config.toml
router_score = "softmax"
normalize_top_k = true
learning_rate = 0.00706
max_grad_norm = 0.5
train_tokens = 385200000
Below are experts of layer 6 (counted from 0) of a mixture-of-experts language model. Rows are named router (the router's row for the expert), up (a neuron's input weights, with its number), down (a neuron's output weights, with its number) and show model dimensions 0-95. Each number is 50 + 12 x the weight over its row's rms, rounded and kept within 0 to 99.
After each expert's rows: a language model's description of what the expert responds to. This comes from a sample of Wikipedia text that the model never trained on.

# expert 37
router:55 44 45 51 44 60 56 19 70 48 47 29 47 59 54 59 48 61 42 36 38 64 54 70 55 36 29 47 56 55 30 52 39 71 55 38 63 50 57 55 62 27 55 59 44 51 70 48 44 46 52 49 44 70 41 36 53 72 24 49 28 48 62 33 36 53 66 47 33 65 48 44 73 41 42 37 63 59 37 58 42 54 64 35 57 59 67 44 59 30 44 33 47 43 37 52
up0:53 32 40 58 55 47 43 53 32 52 64 53 62 62 40 65 37 35 48 48 48 51 45 53 64 51 49 27 43 56 52 61 62 66 47 45 61 45 16 53 44 29 51 43 35 75 32 11 15 39 37 37 35 41 48 36 57 47 52 34 59 36 45 53 54 58 47 53 57 68 59 51 61 50 71 60 73 49 42 36 39 49 50 26 57 49 56 48 60 50 41 45 51 48 50 46
down0:46 50 77 46 68 57 36 53 56 55 50 34 50 73 51 33 60 49 44 51 45 41 51 40 59 39 54 54 56 36 56 36 38 39 67 64 52 48 42 60 55 47 49 40 47 40 71 50 70 27 61 57 64 29 47 69 59 47 18 21 57 65 72 47 48 52 40 54 46 12 47 51 52 55 49 46 44 27 44 57 50 61 50 56 50 66 71 44 38 54 41 41 57 51 68 51
up1:57 23 39 61 58 28 49 41 70 20 55 62 21 42 49 49 53 52 34 36 59 57 55 32 68 41 38 16 67 29 55 41 66 69 53 38 45 57 64 56 57 40 55 49 59 27 49 53 71 68 51 53 51 33 60 53 53 55 61 49 33 44 48 53 38 54 54 48 43 62 42 32 51 43 55 43 65 50 43 59 35 34 63 40 43 48 58 69 39 45 50 47 40 54 54 52
down1:70 47 52 39 50 53 35 54 51 77 50 50 32 59 28 65 65 09 36 51 27 72 56 49 56 58 55 55 63 55 61 50 54 59 45 51 73 51 65 31 36 57 47 42 58 40 54 49 63 73 40 50 47 54 51 50 42 56 48 54 62 56 59 53 77 41 55 57 39 53 46 45 52 64 57 39 59 33 49 52 41 64 54 50 39 35 40 54 52 48 33 48 49 21 24 35
Description: Vowel-i syllables in names. Consonant-plus-i pieces inside taxonomic Latin names and foreign words, e.g. Discodoridae, Xenophoridae, Ferrari, amino acid.

# expert 33
router:51 39 27 50 39 67 58 33 67 66 27 44 49 64 46 44 52 76 32 51 32 57 39 61 38 29 42 49 58 44 29 57 46 55 43 31 60 51 60 51 81 48 72 55 34 55 61 46 40 49 52 57 51 61 47 43 51 76 42 42 41 54 61 42 59 53 66 42 51 67 20 63 63 35 39 40 40 65 45 49 31 57 56 44 46 43 48 46 62 59 57 36 34 44 46 42
up0:51 59 59 58 51 63 78 25 63 44 46 46 45 48 48 50 41 33 51 55 51 52 61 54 49 69 50 33 48 48 55 55 49 42 30 53 31 42 51 28 50 55 48 61 58 53 50 56 50 42 72 38 45 53 51 25 63 48 62 57 57 56 60 46 49 78 04 60 57 67 43 28 48 42 38 50 33 42 40 38 45 51 56 58 59 34 54 36 85 55 53 45 45 37 56 46
down0:49 53 58 50 54 72 44 53 54 33 43 45 67 47 29 51 60 55 55 45 52 54 64 42 41 54 51 48 32 22 55 35 56 38 51 68 74 19 53 48 39 61 55 50 50 41 61 42 26 44 33 45 55 51 35 58 45 81 27 49 48 66 31 55 35 52 72 67 46 40 55 44 31 66 38 42 65 45 50 52 51 55 44 52 56 53 72 54 83 48 51 49 54 45 50 63
up1:76 49 41 27 70 60 45 34 57 51 36 47 36 41 45 48 36 54 46 55 54 51 60 63 60 29 38 35 50 79 59 40 48 50 53 33 31 50 74 55 51 53 49 55 55 54 74 51 70 50 54 57 53 72 40 45 60 52 44 43 48 60 44 29 52 71 62 64 56 53 58 52 52 50 43 49 58 49 41 47 46 24 50 37 68 61 27 47 29 51 39 75 38 41 55 75
down1:40 46 51 50 45 45 49 53 42 50 53 58 56 66 84 60 68 74 45 54 34 41 57 15 47 46 39 46 63 58 47 60 38 57 36 66 54 56 42 45 41 60 32 41 37 49 55 48 44 53 55 32 50 54 44 68 48 51 69 33 58 52 64 50 60 32 43 56 67 57 37 40 44 51 50 49 62 58 13 45 47 53 43 68 41 40 51 76 65 45 61 49 47 18 43 65
Description: Heading and taxonomy markers. Equals signs opening article titles and colons after taxonomy ranks like Genus: or Class:, plus dashes and colons in career lists.

# expert 35
router:56 45 50 51 24 66 58 33 76 50 51 44 54 73 51 49 53 62 36 34 30 50 41 42 47 30 54 39 69 53 55 52 42 55 42 35 62 55 54 47 69 31 57 54 50 55 54 41 41 67 52 67 29 53 46 37 68 53 22 28 40 48 54 42 54 60 67 34 30 58 30 73 49 40 56 55 38 67 55 52 34 63 64 41 54 45 70 57 65 54 46 41 42 40 36 46
up0:41 39 58 43 24 62 43 34 49 72 65 46 51 64 48 54 65 50 52 58 51 35 46 32 50 61 24 58 78 44 33 54 59 55 50 24 37 46 43 38 59 24 47 50 56 40 37 51 43 64 50 43 59 66 29 58 57 56 27 63 43 42 43 39 53 52 70 39 50 33 52 56 33 46 42 74 53 42 61 63 67 50 27 38 49 54 33 68 51 49 41 59 59 55 54 41
down0:50 37 69 50 63 45 33 56 51 70 24 36 50 36 51 26 51 72 56 32 48 47 25 89 46 55 44 41 75 62 55 21 50 77 49 45 58 46 45 61 47 53 75 50 61 64 50 50 47 28 50 43 62 69 53 54 48 53 60 63 51 25 39 39 54 56 48 44 46 46 51 41 40 47 52 59 42 40 36 52 53 58 62 51 43 48 36 61 49 43 56 37 61 48 56 50
up1:49 41 50 72 57 28 77 30 51 52 42 49 65 54 57 64 58 59 46 29 31 63 53 23 42 39 53 38 43 48 51 43 43 59 53 49 59 60 71 55 41 36 70 38 50 42 58 38 43 50 40 40 40 54 59 54 70 53 36 54 48 50 55 50 49 23 59 43 51 40 57 72 34 65 38 53 49 70 76 62 46 50 50 17 57 50 56 49 52 59 66 71 50 64 60 44
down1:50 59 55 54 51 44 40 46 61 41 43 55 51 76 51 71 54 56 35 55 49 66 49 52 53 73 43 48 37 50 34 45 45 30 53 87 45 44 31 40 28 52 49 44 61 55 42 75 47 55 74 46 54 42 58 51 49 51 74 49 64 39 56 52 35 62 47 57 47 44 50 33 42 37 33 27 44 79 23 47 56 55 30 51 37 50 52 40 64 39 42 46 69 62 64 46
Description: Article an and -us. The article "an" before vowel words, and endings us, s, x completing words like census, modulus, users, trolleybus, boxes.

# expert 47
router:64 38 50 45 34 59 66 29 72 48 48 50 58 71 64 42 43 57 36 32 23 54 49 45 43 44 49 45 57 45 38 45 46 56 48 41 73 47 66 63 62 41 66 59 38 56 64 39 39 52 52 55 32 50 44 34 60 61 36 54 35 49 58 44 26 80 71 32 27 66 47 56 60 49 29 21 45 56 46 51 50 54 58 54 51 56 73 40 61 53 47 36 50 45 37 52
up0:41 54 58 69 54 48 64 49 32 47 59 58 48 60 54 46 76 56 51 65 41 51 35 45 63 42 55 50 44 41 35 47 34 56 64 60 43 53 53 55 77 72 51 48 47 40 47 43 44 49 45 56 50 70 37 20 49 31 49 68 54 48 46 14 43 69 50 37 21 49 59 51 64 47 52 40 33 52 46 40 57 60 47 51 45 45 74 66 34 43 53 31 33 33 65 38
down0:35 51 41 70 40 49 56 47 60 42 67 55 57 49 50 49 79 49 51 64 44 52 54 43 63 50 63 45 37 48 58 54 43 49 70 68 44 49 57 68 44 66 37 59 47 47 51 32 38 44 43 39 46 65 47 49 39 47 51 34 54 42 49 47 51 69 46 46 47 73 68 40 40 00 74 50 15 49 49 47 61 51 41 53 45 44 59 72 46 47 52 62 49 36 47 39
up1:76 51 55 57 50 58 57 56 81 51 40 29 28 62 39 11 49 52 43 25 39 55 57 53 41 54 62 44 79 49 55 60 34 35 40 62 50 45 56 46 54 48 50 32 48 73 51 64 40 35 48 44 47 57 59 56 37 52 45 51 51 45 50 38 47 71 61 45 43 58 51 54 43 51 72 48 40 48 39 47 49 57 64 57 46 45 54 52 72 47 50 91 39 49 59 54
down1:58 54 43 59 53 36 43 36 47 33 70 56 37 60 52 48 49 54 57 53 20 47 84 58 57 51 61 47 36 23 48 32 56 47 46 50 25 53 79 54 66 43 51 38 51 17 48 46 33 60 48 48 47 61 52 49 47 48 50 57 64 51 86 48 41 55 50 51 55 34 38 52 39 55 86 49 46 51 58 57 54 61 47 38 46 69 45 52 47 42 50 65 40 45 52 49
Description: Name-internal s. Inner or final s, on, č, ov pieces within place and proper names, as in Arkansas, Massachusetts, Limassol, Czechoslovakia, Hebron.

# expert 19
router:39 39 45 45 40 61 64 31 54 69 34 44 50 50 60 48 43 60 45 48 44 70 46 63 47 38 39 52 67 45 51 48 25 62 54 46 68 32 49 80 50 37 63 50 50 70 55 46 39 52 52 52 51 69 34 39 57 72 45 35 18 47 58 44 38 46 67 28 42 66 29 64 77 39 44 42 50 65 35 59 30 61 45 39 45 48 49 35 57 60 53 36 56 49 51 51
up0:47 57 39 43 60 48 56 33 42 66 19 55 36 51 53 41 70 42 53 51 54 33 53 49 47 43 71 38 45 37 50 66 35 50 58 52 70 50 69 57 41 59 49 28 53 54 41 51 52 42 62 52 73 46 58 41 50 62 50 33 46 54 54 14 58 53 81 51 36 54 66 30 31 45 46 48 54 68 70 49 58 46 68 54 81 50 50 35 50 44 59 44 48 48 58 65
down0:45 49 48 50 44 55 39 43 61 54 54 68 56 51 46 34 36 85 40 37 44 61 38 47 39 49 50 58 32 46 48 72 54 38 77 72 42 57 53 28 41 46 51 52 58 41 58 45 52 37 76 45 56 63 69 54 69 29 60 39 54 48 52 74 54 50 48 71 19 51 32 60 52 26 51 38 56 50 44 50 41 59 44 50 39 52 52 50 46 49 71 59 47 56 24 39
up1:42 66 55 43 49 67 66 50 47 59 59 60 72 45 41 50 49 69 21 54 48 47 24 50 48 60 50 57 56 49 44 40 52 49 64 51 42 54 73 73 50 46 27 52 51 43 61 16 72 53 62 49 51 68 37 54 37 41 36 43 41 44 32 44 50 54 54 53 52 35 57 74 49 43 31 50 50 40 43 40 56 53 45 48 46 33 25 47 73 69 57 54 40 31 67 61
down1:53 41 56 54 47 54 34 46 68 55 45 37 50 64 48 51 50 48 68 40 49 65 45 39 54 65 38 41 60 49 56 52 47 47 49 60 48 53 57 57 57 48 82 51 47 35 69 42 30 25 49 35 41 33 58 49 39 46 49 55 64 69 58 47 79 62 49 56 61 64 50 46 64 41 80 33 50 50 33 61 42 42 33 61 66 39 52 51 18 34 54 39 64 49 20 40
Description: Infobox field labels. Labels or label endings in infobox and taxobox fields before a colon, e.g. Born, Formation, Frequency, Species, Personal details.

# expert 3
router:49 40 48 47 37 50 73 33 54 61 41 50 57 71 47 42 59 55 32 41 37 59 49 42 54 38 33 46 56 69 44 63 39 60 50 41 55 55 55 80 70 46 66 69 34 60 56 33 53 50 61 53 39 71 51 44 61 60 21 40 39 59 62 20 52 62 66 51 35 53 54 48 57 33 35 31 41 66 36 54 48 57 58 41 28 49 52 49 75 51 41 53 60 43 35 45
up0:60 66 40 52 50 51 48 58 68 38 34 40 32 68 45 48 36 48 52 46 50 55 53 40 28 39 47 42 45 59 53 49 50 26 39 54 46 45 54 50 57 54 62 50 53 55 63 46 03 60 50 51 68 45 50 23 37 39 53 66 48 35 47 73 49 57 45 27 50 46 51 52 50 63 58 53 49 63 43 59 18 68 49 55 56 46 61 72 64 60 33 59 61 75 45 42
down0:48 50 35 46 72 48 50 47 52 65 55 59 50 64 63 51 56 58 51 72 55 42 64 41 50 46 34 49 75 63 31 56 24 56 66 46 50 59 50 44 52 56 54 42 09 45 59 38 50 47 38 47 44 53 31 18 60 58 76 48 51 47 23 37 69 49 45 61 46 52 46 61 39 30 43 49 60 32 48 43 62 46 50 39 62 59 62 49 51 60 50 78 37 52 46 46
up1:50 49 62 57 50 55 58 57 49 47 59 49 71 43 46 56 65 29 52 21 49 61 55 41 61 54 46 55 51 48 51 52 54 42 33 52 55 58 53 70 49 32 72 59 60 59 55 53 56 70 52 85 36 39 41 56 51 55 29 59 49 55 45 52 44 67 46 43 69 44 47 59 38 53 57 47 53 44 32 43 24 68 73 26 68 35 47 65 38 60 35 42 51 81 31 44
down1:44 44 61 65 39 26 52 48 44 37 44 22 45 49 30 67 30 48 44 52 55 50 47 79 50 46 47 46 66 46 42 33 63 52 48 45 30 45 50 82 33 48 45 40 43 50 42 65 58 38 37 49 51 59 64 49 52 41 34 51 52 56 50 57 50 69 37 55 77 54 50 38 80 81 44 43 36 47 59 58 42 48 55 49 74 49 51 51 47 47 45 65 78 47 48 50
Description: Hyphens joining compounds. Hyphens, en dashes, slashes and apostrophes joining parts of compound words and names, as in brother-in-law, Soviet-installed, Pasig–Marikina.

# expert 53
router:42 41 47 46 47 55 51 36 58 40 48 34 60 71 65 48 60 65 41 36 42 42 49 67 46 54 35 52 78 57 33 66 39 58 32 53 76 43 58 65 57 21 68 56 51 49 72 55 35 60 56 56 52 68 26 42 63 60 38 40 31 47 61 45 41 47 59 34 27 56 27 57 70 40 44 48 47 49 45 57 31 68 51 45 42 55 50 43 69 47 44 39 46 66 47 41
up0:62 44 52 52 39 57 28 51 62 37 47 77 48 63 48 10 53 58 54 72 63 49 18 36 66 40 41 52 40 40 66 50 62 37 48 68 52 65 73 44 65 48 42 69 48 52 45 30 36 60 60 58 50 57 40 36 53 48 51 56 67 27 31 35 44 51 49 48 70 52 36 46 65 51 57 35 62 60 48 53 37 40 56 48 60 54 55 60 54 48 47 55 55 36 54 33
down0:38 50 50 23 42 47 58 46 44 48 79 42 43 53 56 65 35 51 58 34 53 40 60 46 48 46 75 53 53 48 62 70 45 41 20 50 54 27 53 56 50 51 47 46 48 47 39 59 45 50 71 56 34 42 54 59 46 51 43 37 63 34 32 61 28 65 61 53 59 43 64 50 57 69 50 57 80 61 54 50 47 53 42 51 47 54 57 23 36 90 44 50 40 37 51 52
up1:48 40 48 36 26 52 41 63 49 84 63 58 82 44 38 42 51 44 50 60 47 68 46 60 45 51 52 63 47 46 51 27 50 52 67 45 59 56 69 31 49 42 62 55 45 52 41 54 29 65 66 53 49 42 45 48 57 52 80 35 50 43 70 46 59 63 62 39 36 39 47 65 50 25 41 62 48 50 56 33 36 61 47 62 48 38 46 43 50 40 36 47 80 40 36 60
down1:34 39 37 48 52 46 33 52 69 29 62 44 49 36 68 44 41 31 68 50 89 58 47 41 50 53 49 60 63 42 38 41 65 37 65 50 54 79 46 52 39 57 47 59 58 50 67 51 57 62 54 45 21 50 37 61 46 39 58 51 53 55 67 55 25 42 53 59 47 63 50 32 50 38 47 54 49 34 46 40 73 59 42 34 51 60 59 51 48 61 47 45 61 20 64 50
Description: Adjective endings -al/-ic. Adjective suffixes al, ic, ical, ual, ular completing words like abnormal, civil, unethical, Constitutional; also a lone c starting words.

# expert 60
router:49 55 38 32 38 62 63 26 68 54 58 51 48 60 58 40 56 47 40 38 25 64 53 51 31 51 42 48 57 60 38 49 54 51 39 38 56 61 60 55 70 41 75 67 38 63 55 37 33 51 57 65 20 77 48 36 51 65 37 49 35 59 59 43 40 67 56 38 47 77 30 58 54 45 31 32 67 64 40 60 49 51 54 44 49 47 58 47 50 46 33 34 51 54 37 39
up0:56 39 47 47 50 62 81 48 40 42 50 54 41 38 61 54 52 55 44 41 47 44 53 45 46 43 52 51 67 71 44 60 61 51 29 37 55 48 39 51 57 43 39 52 50 67 52 65 31 31 48 53 79 49 47 53 51 44 63 19 18 43 30 50 58 86 49 61 56 61 36 64 34 65 50 61 52 37 47 33 63 50 34 45 52 56 33 65 67 61 43 38 50 63 59 48
down0:62 48 46 38 69 34 66 46 46 50 69 46 82 52 70 52 30 60 60 54 50 48 43 50 51 52 37 30 24 48 45 59 54 23 51 41 46 54 49 49 54 43 43 56 41 60 46 42 85 49 27 36 56 43 47 32 80 40 63 63 53 51 57 48 26 51 53 48 68 33 52 58 52 67 39 46 49 62 50 30 57 42 50 55 41 52 52 64 69 30 40 44 54 60 53 51
up1:53 33 60 33 42 48 49 39 66 39 49 31 45 47 48 57 47 49 49 82 49 84 55 51 64 32 49 45 45 49 27 76 36 25 51 79 53 64 52 44 77 42 50 43 47 59 60 29 49 52 61 66 50 46 52 41 66 45 48 68 51 51 47 48 51 64 72 47 56 40 57 48 53 52 50 38 53 41 10 47 48 35 50 51 31 58 48 53 41 51 48 57 51 52 49 47
down1:51 36 58 48 50 57 55 43 75 37 51 55 37 42 49 48 45 44 47 30 44 51 56 51 42 45 31 53 51 45 54 21 36 56 58 83 66 48 77 48 56 39 42 62 48 45 66 76 61 34 31 65 52 44 34 43 58 64 37 70 51 24 37 60 47 42 43 68 54 74 65 54 46 50 52 42 27 55 42 51 62 50 46 48 45 51 48 22 54 49 64 55 52 41 53 68
Description: Single consonant name pieces. Single-letter or short consonant pieces inside names and words, often Nordic or Germanic, such as Whi-t-man, K-l-uck, Grí-m-hild, Ed-m-und.

# expert 42
router:50 51 39 36 48 59 52 37 58 60 33 43 66 64 40 44 59 51 59 38 40 56 53 44 37 31 48 49 55 55 37 45 45 66 44 26 45 56 67 68 61 35 74 54 52 60 42 45 39 64 56 61 36 79 24 40 60 57 36 35 37 47 47 53 46 53 77 40 52 54 31 71 76 34 43 51 38 69 40 51 50 62 72 26 35 40 62 50 54 48 48 38 47 52 41 49
up0:44 30 71 46 52 44 60 61 56 46 45 66 17 51 43 39 40 50 62 58 53 48 57 50 54 27 39 48 67 56 51 52 46 65 70 58 39 51 46 64 51 54 51 48 52 41 70 58 46 43 46 60 55 44 67 52 37 50 51 53 31 54 57 55 25 65 44 37 36 39 42 77 73 49 51 39 51 75 71 74 56 60 47 53 55 63 51 21 50 70 52 64 49 39 74 51
down0:47 48 45 76 29 40 53 63 40 45 52 51 71 34 54 53 49 73 45 31 51 33 34 65 54 50 81 66 45 56 72 49 57 61 46 44 58 47 47 51 58 42 47 59 46 51 49 49 32 40 55 54 47 41 49 38 63 60 34 38 58 43 61 49 40 44 38 40 58 62 52 38 16 49 60 52 50 57 44 50 46 64 55 49 46 65 19 71 48 50 41 49 24 57 82 54
up1:47 49 50 48 46 41 66 41 59 52 29 57 40 40 50 46 51 51 68 20 76 53 48 47 48 46 60 52 50 73 88 77 30 48 66 42 50 48 56 54 49 48 50 33 37 55 50 58 39 52 64 43 35 70 53 49 51 42 50 47 61 52 67 46 50 52 75 33 51 28 34 41 36 50 44 48 45 47 43 30 49 48 54 18 54 45 49 31 64 47 45 44 52 53 21 51
down1:38 63 52 50 61 50 50 44 34 50 58 52 61 32 60 60 67 56 39 54 32 59 58 41 48 55 74 50 77 69 51 52 53 42 22 47 67 49 54 31 19 66 51 42 60 49 65 57 57 23 51 50 51 72 41 48 54 49 64 50 44 52 47 37 68 29 59 45 43 50 55 45 48 56 52 10 65 56 64 46 54 45 25 28 35 46 52 45 57 47 55 53 55 48 46 55
Description: Measurement units and symbols. Unit tokens and symbols after numbers, such as cc, mm, km, ft, in, °, ^{2}, $, plus codes in sports and results tables.

# expert 57
router:41 29 47 49 25 68 59 32 49 65 47 52 52 45 62 27 63 54 58 41 39 60 49 68 39 39 44 38 53 54 32 41 51 55 37 48 43 53 48 67 57 26 73 60 30 61 56 38 25 38 69 45 49 73 45 49 57 62 32 50 29 48 63 34 40 66 63 36 56 61 34 51 66 40 37 36 56 74 31 46 43 56 50 39 48 47 57 44 52 51 43 40 51 55 36 42
up0:60 39 53 50 60 75 50 59 48 53 52 39 58 50 53 41 61 43 48 42 31 43 56 63 50 46 60 34 64 33 48 31 48 46 57 50 56 64 28 46 53 67 57 53 60 64 29 54 53 74 51 49 69 85 58 47 58 61 53 44 15 61 44 49 88 35 61 57 49 50 43 36 39 58 51 60 37 40 64 67 46 48 41 48 47 51 53 42 78 51 60 44 65 63 53 42
down0:51 50 53 62 64 31 34 29 59 58 52 42 39 45 52 53 33 46 46 55 44 63 50 54 58 49 67 49 69 45 50 49 64 64 51 52 34 47 66 57 64 36 34 56 65 51 43 45 62 43 45 45 56 44 60 99 28 59 34 63 62 49 30 47 52 47 35 48 52 46 48 81 49 57 66 49 51 49 51 47 47 50 63 41 50 61 37 42 39 35 43 22 40 48 52 39
up1:47 66 69 53 76 46 44 74 44 46 64 65 66 24 50 59 46 74 39 43 32 63 53 51 46 49 54 52 52 60 46 57 32 53 54 28 46 55 53 49 65 47 78 25 45 65 47 38 37 45 48 53 59 59 33 56 61 49 73 66 34 51 24 24 65 48 43 47 41 62 43 49 43 43 51 58 41 50 48 47 56 52 44 45 56 34 30 68 54 40 29 58 42 53 40 50
down1:46 58 71 85 40 51 77 52 49 51 53 61 47 38 53 59 72 43 55 49 41 45 70 48 35 57 55 48 50 57 47 29 61 47 64 59 57 51 32 62 56 29 51 58 47 45 44 38 63 28 48 39 55 49 49 48 49 59 49 64 54 57 50 34 39 24 64 49 40 64 45 74 47 70 60 48 43 14 38 50 40 23 40 44 43 34 46 73 51 54 47 63 47 52 47 40
Description: Ordinals and letter d. Ordinal words and suffixes such as first, second, third and 7th in sports placings, plus single d pieces as in Mid-Career or microhylid.

# expert 21
router:31 33 25 51 23 69 53 48 53 60 36 43 52 55 69 42 55 65 43 36 47 64 55 68 29 34 39 37 72 49 34 49 48 75 43 46 51 43 48 59 69 29 69 72 53 60 64 36 50 56 62 59 55 62 37 37 47 47 37 41 43 53 65 47 41 62 67 42 46 57 37 59 69 43 30 44 44 55 40 51 41 55 48 30 40 41 56 36 62 59 40 48 47 59 46 35
up0:46 34 22 42 47 69 58 18 64 56 58 39 48 56 66 72 58 60 51 35 58 50 45 52 31 50 45 41 41 37 43 61 33 46 56 36 57 56 44 57 36 67 41 40 39 54 57 62 47 49 48 65 38 58 53 47 47 78 47 56 48 41 55 64 47 63 49 44 70 58 34 42 56 69 30 79 40 36 48 62 51 50 36 25 23 53 49 39 46 56 49 63 54 50 31 53
down0:41 46 52 44 40 35 51 62 57 53 50 38 52 54 45 28 37 52 74 66 47 73 38 62 43 48 75 51 48 48 40 56 51 51 37 66 64 50 62 69 54 37 64 68 49 28 40 66 50 42 59 72 48 40 50 58 45 46 36 65 57 38 60 35 44 55 50 48 30 36 49 61 48 35 10 57 62 53 77 49 39 51 41 71 53 49 30 27 49 59 55 53 48 42 57 53
up1:41 38 57 61 52 49 71 30 45 65 50 49 43 52 77 26 65 61 33 72 44 61 48 39 39 50 51 33 72 28 67 34 30 64 55 45 56 36 49 59 48 51 66 56 58 37 46 44 33 54 39 39 35 32 38 55 24 58 50 54 50 41 47 50 52 36 66 52 48 62 31 51 54 66 50 25 38 65 58 58 62 29 28 52 40 54 49 45 48 50 43 51 44 64 54 61
down1:64 79 50 42 53 51 45 47 49 81 58 36 58 56 62 53 56 53 56 45 30 51 62 35 65 50 69 50 48 53 51 60 65 64 50 55 17 35 78 41 51 60 24 53 61 52 36 49 56 55 52 66 48 58 52 29 48 45 53 40 54 31 31 45 57 48 50 58 49 61 40 57 49 40 69 44 36 39 48 32 42 62 43 47 64 68 40 55 49 47 28 28 42 27 65 43
Description: Past tense endings. Past tense endings and past participles of verbs in biographical narrative, such as resign-ed, originated, released, played, often followed by by or in.

# expert 56
router:46 40 48 37 40 65 66 45 51 57 48 43 63 74 53 49 37 55 44 31 26 48 40 45 33 33 23 49 54 48 34 42 41 57 48 63 66 46 56 59 56 36 64 59 44 58 61 47 37 48 55 61 33 73 33 41 51 67 40 41 25 46 53 50 39 68 70 45 39 50 46 61 71 38 41 37 42 52 36 44 32 66 64 26 21 53 51 61 65 42 55 39 50 49 43 55
up0:50 49 51 62 56 33 26 49 38 84 46 51 48 55 50 53 65 32 46 36 39 47 47 95 48 51 39 33 64 64 50 39 54 39 61 43 52 27 42 62 65 48 32 49 58 36 48 48 65 32 53 55 54 35 56 48 62 37 50 47 21 36 68 47 72 34 59 47 47 55 69 55 71 33 50 56 48 51 54 49 53 60 46 66 43 55 67 39 38 54 45 50 49 56 49 60
down0:58 54 44 53 74 63 44 66 56 45 33 55 68 06 50 38 61 59 46 43 52 50 39 48 48 62 50 54 51 51 51 57 37 56 50 52 62 50 53 50 51 60 55 41 49 33 47 49 50 38 50 41 44 42 51 30 52 59 57 48 53 85 43 54 61 64 67 53 49 72 60 45 50 39 34 33 70 47 37 64 29 35 60 39 27 50 42 46 54 46 45 64 44 76 59 18
up1:79 60 49 43 48 55 64 34 41 49 63 34 49 54 42 80 49 62 33 69 44 76 53 48 46 53 41 53 51 63 35 49 20 51 57 54 53 58 46 40 56 57 47 58 47 28 51 58 76 48 44 39 56 73 48 50 43 53 64 50 29 46 44 47 50 59 54 53 49 47 73 28 45 46 41 50 45 43 36 65 61 70 56 53 76 47 80 40 55 55 41 67 60 52 47 31
down1:52 41 50 69 41 40 49 38 45 58 59 51 42 51 57 66 53 60 57 51 56 46 38 24 34 52 55 50 43 58 73 55 38 29 58 27 80 43 60 41 42 35 60 66 36 49 53 44 50 76 21 52 41 49 35 54 42 51 50 41 64 27 61 55 69 54 53 65 66 38 54 43 45 13 52 74 35 34 51 51 47 51 45 52 54 68 68 47 62 49 55 56 54 55 47 48
Description: Capitals inside acronyms. Single uppercase letters like C, D, N, T, H within acronyms and codes, such as UTC, UC Berkeley, EuroCup, DSLAM, SMILES strings.

# expert 45
router:42 48 43 54 51 63 50 45 65 58 39 45 41 74 71 49 49 66 47 45 27 56 53 51 53 37 44 43 67 49 42 37 42 48 23 45 53 57 52 51 77 35 61 49 48 60 65 53 37 59 64 54 39 80 30 37 61 62 43 47 25 54 52 34 44 49 61 45 24 76 44 45 48 36 48 39 65 57 34 53 57 63 71 36 37 41 50 31 65 39 38 41 49 48 35 47
up0:55 55 62 55 68 31 48 36 76 58 45 35 52 68 34 52 65 46 54 54 51 57 59 57 59 48 36 46 37 37 52 66 45 53 37 42 46 41 47 45 58 49 47 76 71 45 69 41 39 52 59 47 64 46 46 52 26 52 27 26 42 54 50 69 37 46 46 36 27 56 50 52 39 38 36 43 70 56 60 52 56 78 70 43 53 43 49 51 49 45 30 86 45 46 47 54
down0:38 51 43 27 50 54 35 62 39 55 52 59 55 53 48 51 65 56 55 31 63 53 67 75 60 44 48 54 56 44 64 48 60 45 41 60 55 82 47 39 52 56 53 49 46 11 46 72 51 27 55 55 47 43 41 49 34 47 48 62 45 55 50 49 49 38 44 66 49 53 63 47 39 51 48 49 37 33 50 59 40 34 44 49 65 20 59 42 53 34 77 50 56 84 32 58
up1:46 50 40 46 34 49 54 55 52 61 59 65 43 45 53 48 53 24 46 12 47 26 50 51 49 46 48 63 59 59 41 46 56 59 41 60 51 64 41 37 47 44 69 50 95 76 58 46 45 48 39 39 61 39 49 59 57 38 45 50 53 61 44 60 50 60 55 59 51 58 46 42 59 52 44 61 54 35 52 49 34 50 68 44 18 38 37 61 73 28 45 46 70 67 49 42
down1:54 50 26 31 51 42 51 45 80 60 54 31 46 25 39 43 65 70 42 39 45 54 58 45 46 11 56 44 54 62 35 58 53 63 58 50 20 46 47 60 55 16 44 48 48 50 53 63 59 41 57 35 54 50 49 26 51 45 50 51 57 59 54 49 56 53 59 56 59 53 36 46 46 52 57 52 70 47 73 51 44 47 55 58 39 45 78 33 40 51 62 60 69 52 61 64
Description: Inner Latinate word pieces. Middle pieces of Latin-derived English words, after a prefix and before endings like -ent or -ation, such as min in imminent, or in contemporary.

# expert 1
router:56 37 43 36 42 54 60 28 53 62 45 41 44 68 56 40 40 61 42 35 42 44 44 55 39 46 42 51 76 59 39 56 53 52 45 46 56 56 50 59 64 43 68 63 36 66 59 38 47 53 63 55 49 83 44 44 65 80 18 42 30 66 71 31 52 48 60 37 46 68 30 61 62 28 41 36 51 52 41 64 37 60 54 40 32 53 54 37 43 41 58 46 42 54 46 57
up0:46 54 73 56 50 72 60 48 46 66 66 53 72 61 51 62 51 45 62 43 34 50 50 72 55 52 57 61 67 50 50 49 59 50 39 56 37 46 49 57 61 51 39 35 69 48 51 01 50 42 41 47 32 45 47 29 52 62 56 47 45 50 76 50 43 62 74 50 47 60 35 21 43 49 44 43 50 61 51 43 34 46 51 50 38 34 30 23 59 42 54 50 47 50 53 43
down0:74 47 55 38 38 25 57 39 56 51 36 41 50 74 40 62 30 46 56 48 35 27 57 57 49 46 62 44 63 48 50 38 43 67 44 54 45 48 41 50 39 50 49 45 13 48 48 52 49 72 54 67 43 48 53 53 36 57 45 55 58 56 61 47 70 42 50 75 37 42 82 57 47 70 69 40 61 55 44 47 34 46 38 42 32 47 68 55 47 53 72 51 47 41 40 68
up1:30 62 50 40 49 49 32 54 49 16 53 26 53 48 58 60 43 62 60 39 57 49 47 68 54 42 31 47 57 66 37 35 47 40 49 72 58 46 58 29 40 57 46 33 57 47 50 57 71 56 39 43 74 51 50 56 48 61 43 49 38 40 48 58 50 49 50 57 37 53 41 48 80 55 59 65 84 54 71 57 52 64 57 25 42 54 48 50 60 51 32 64 48 35 61 32
down1:65 55 58 51 34 39 51 62 52 72 45 31 40 28 37 49 51 65 54 46 47 63 37 47 45 48 47 83 54 53 68 63 62 57 49 47 28 32 55 50 55 49 57 34 49 45 49 74 64 41 59 33 54 52 49 56 62 51 61 55 17 49 53 38 49 60 70 51 42 40 47 52 49 60 65 76 43 29 28 66 48 61 32 65 48 45 44 38 40 73 32 42 42 56 45 40
Description: Line-start list markers. Dash, bullet, pipe or equals-sign tokens opening a line in infobox fields, tables and headings, e.g. "- Population", "| (46548)", "==".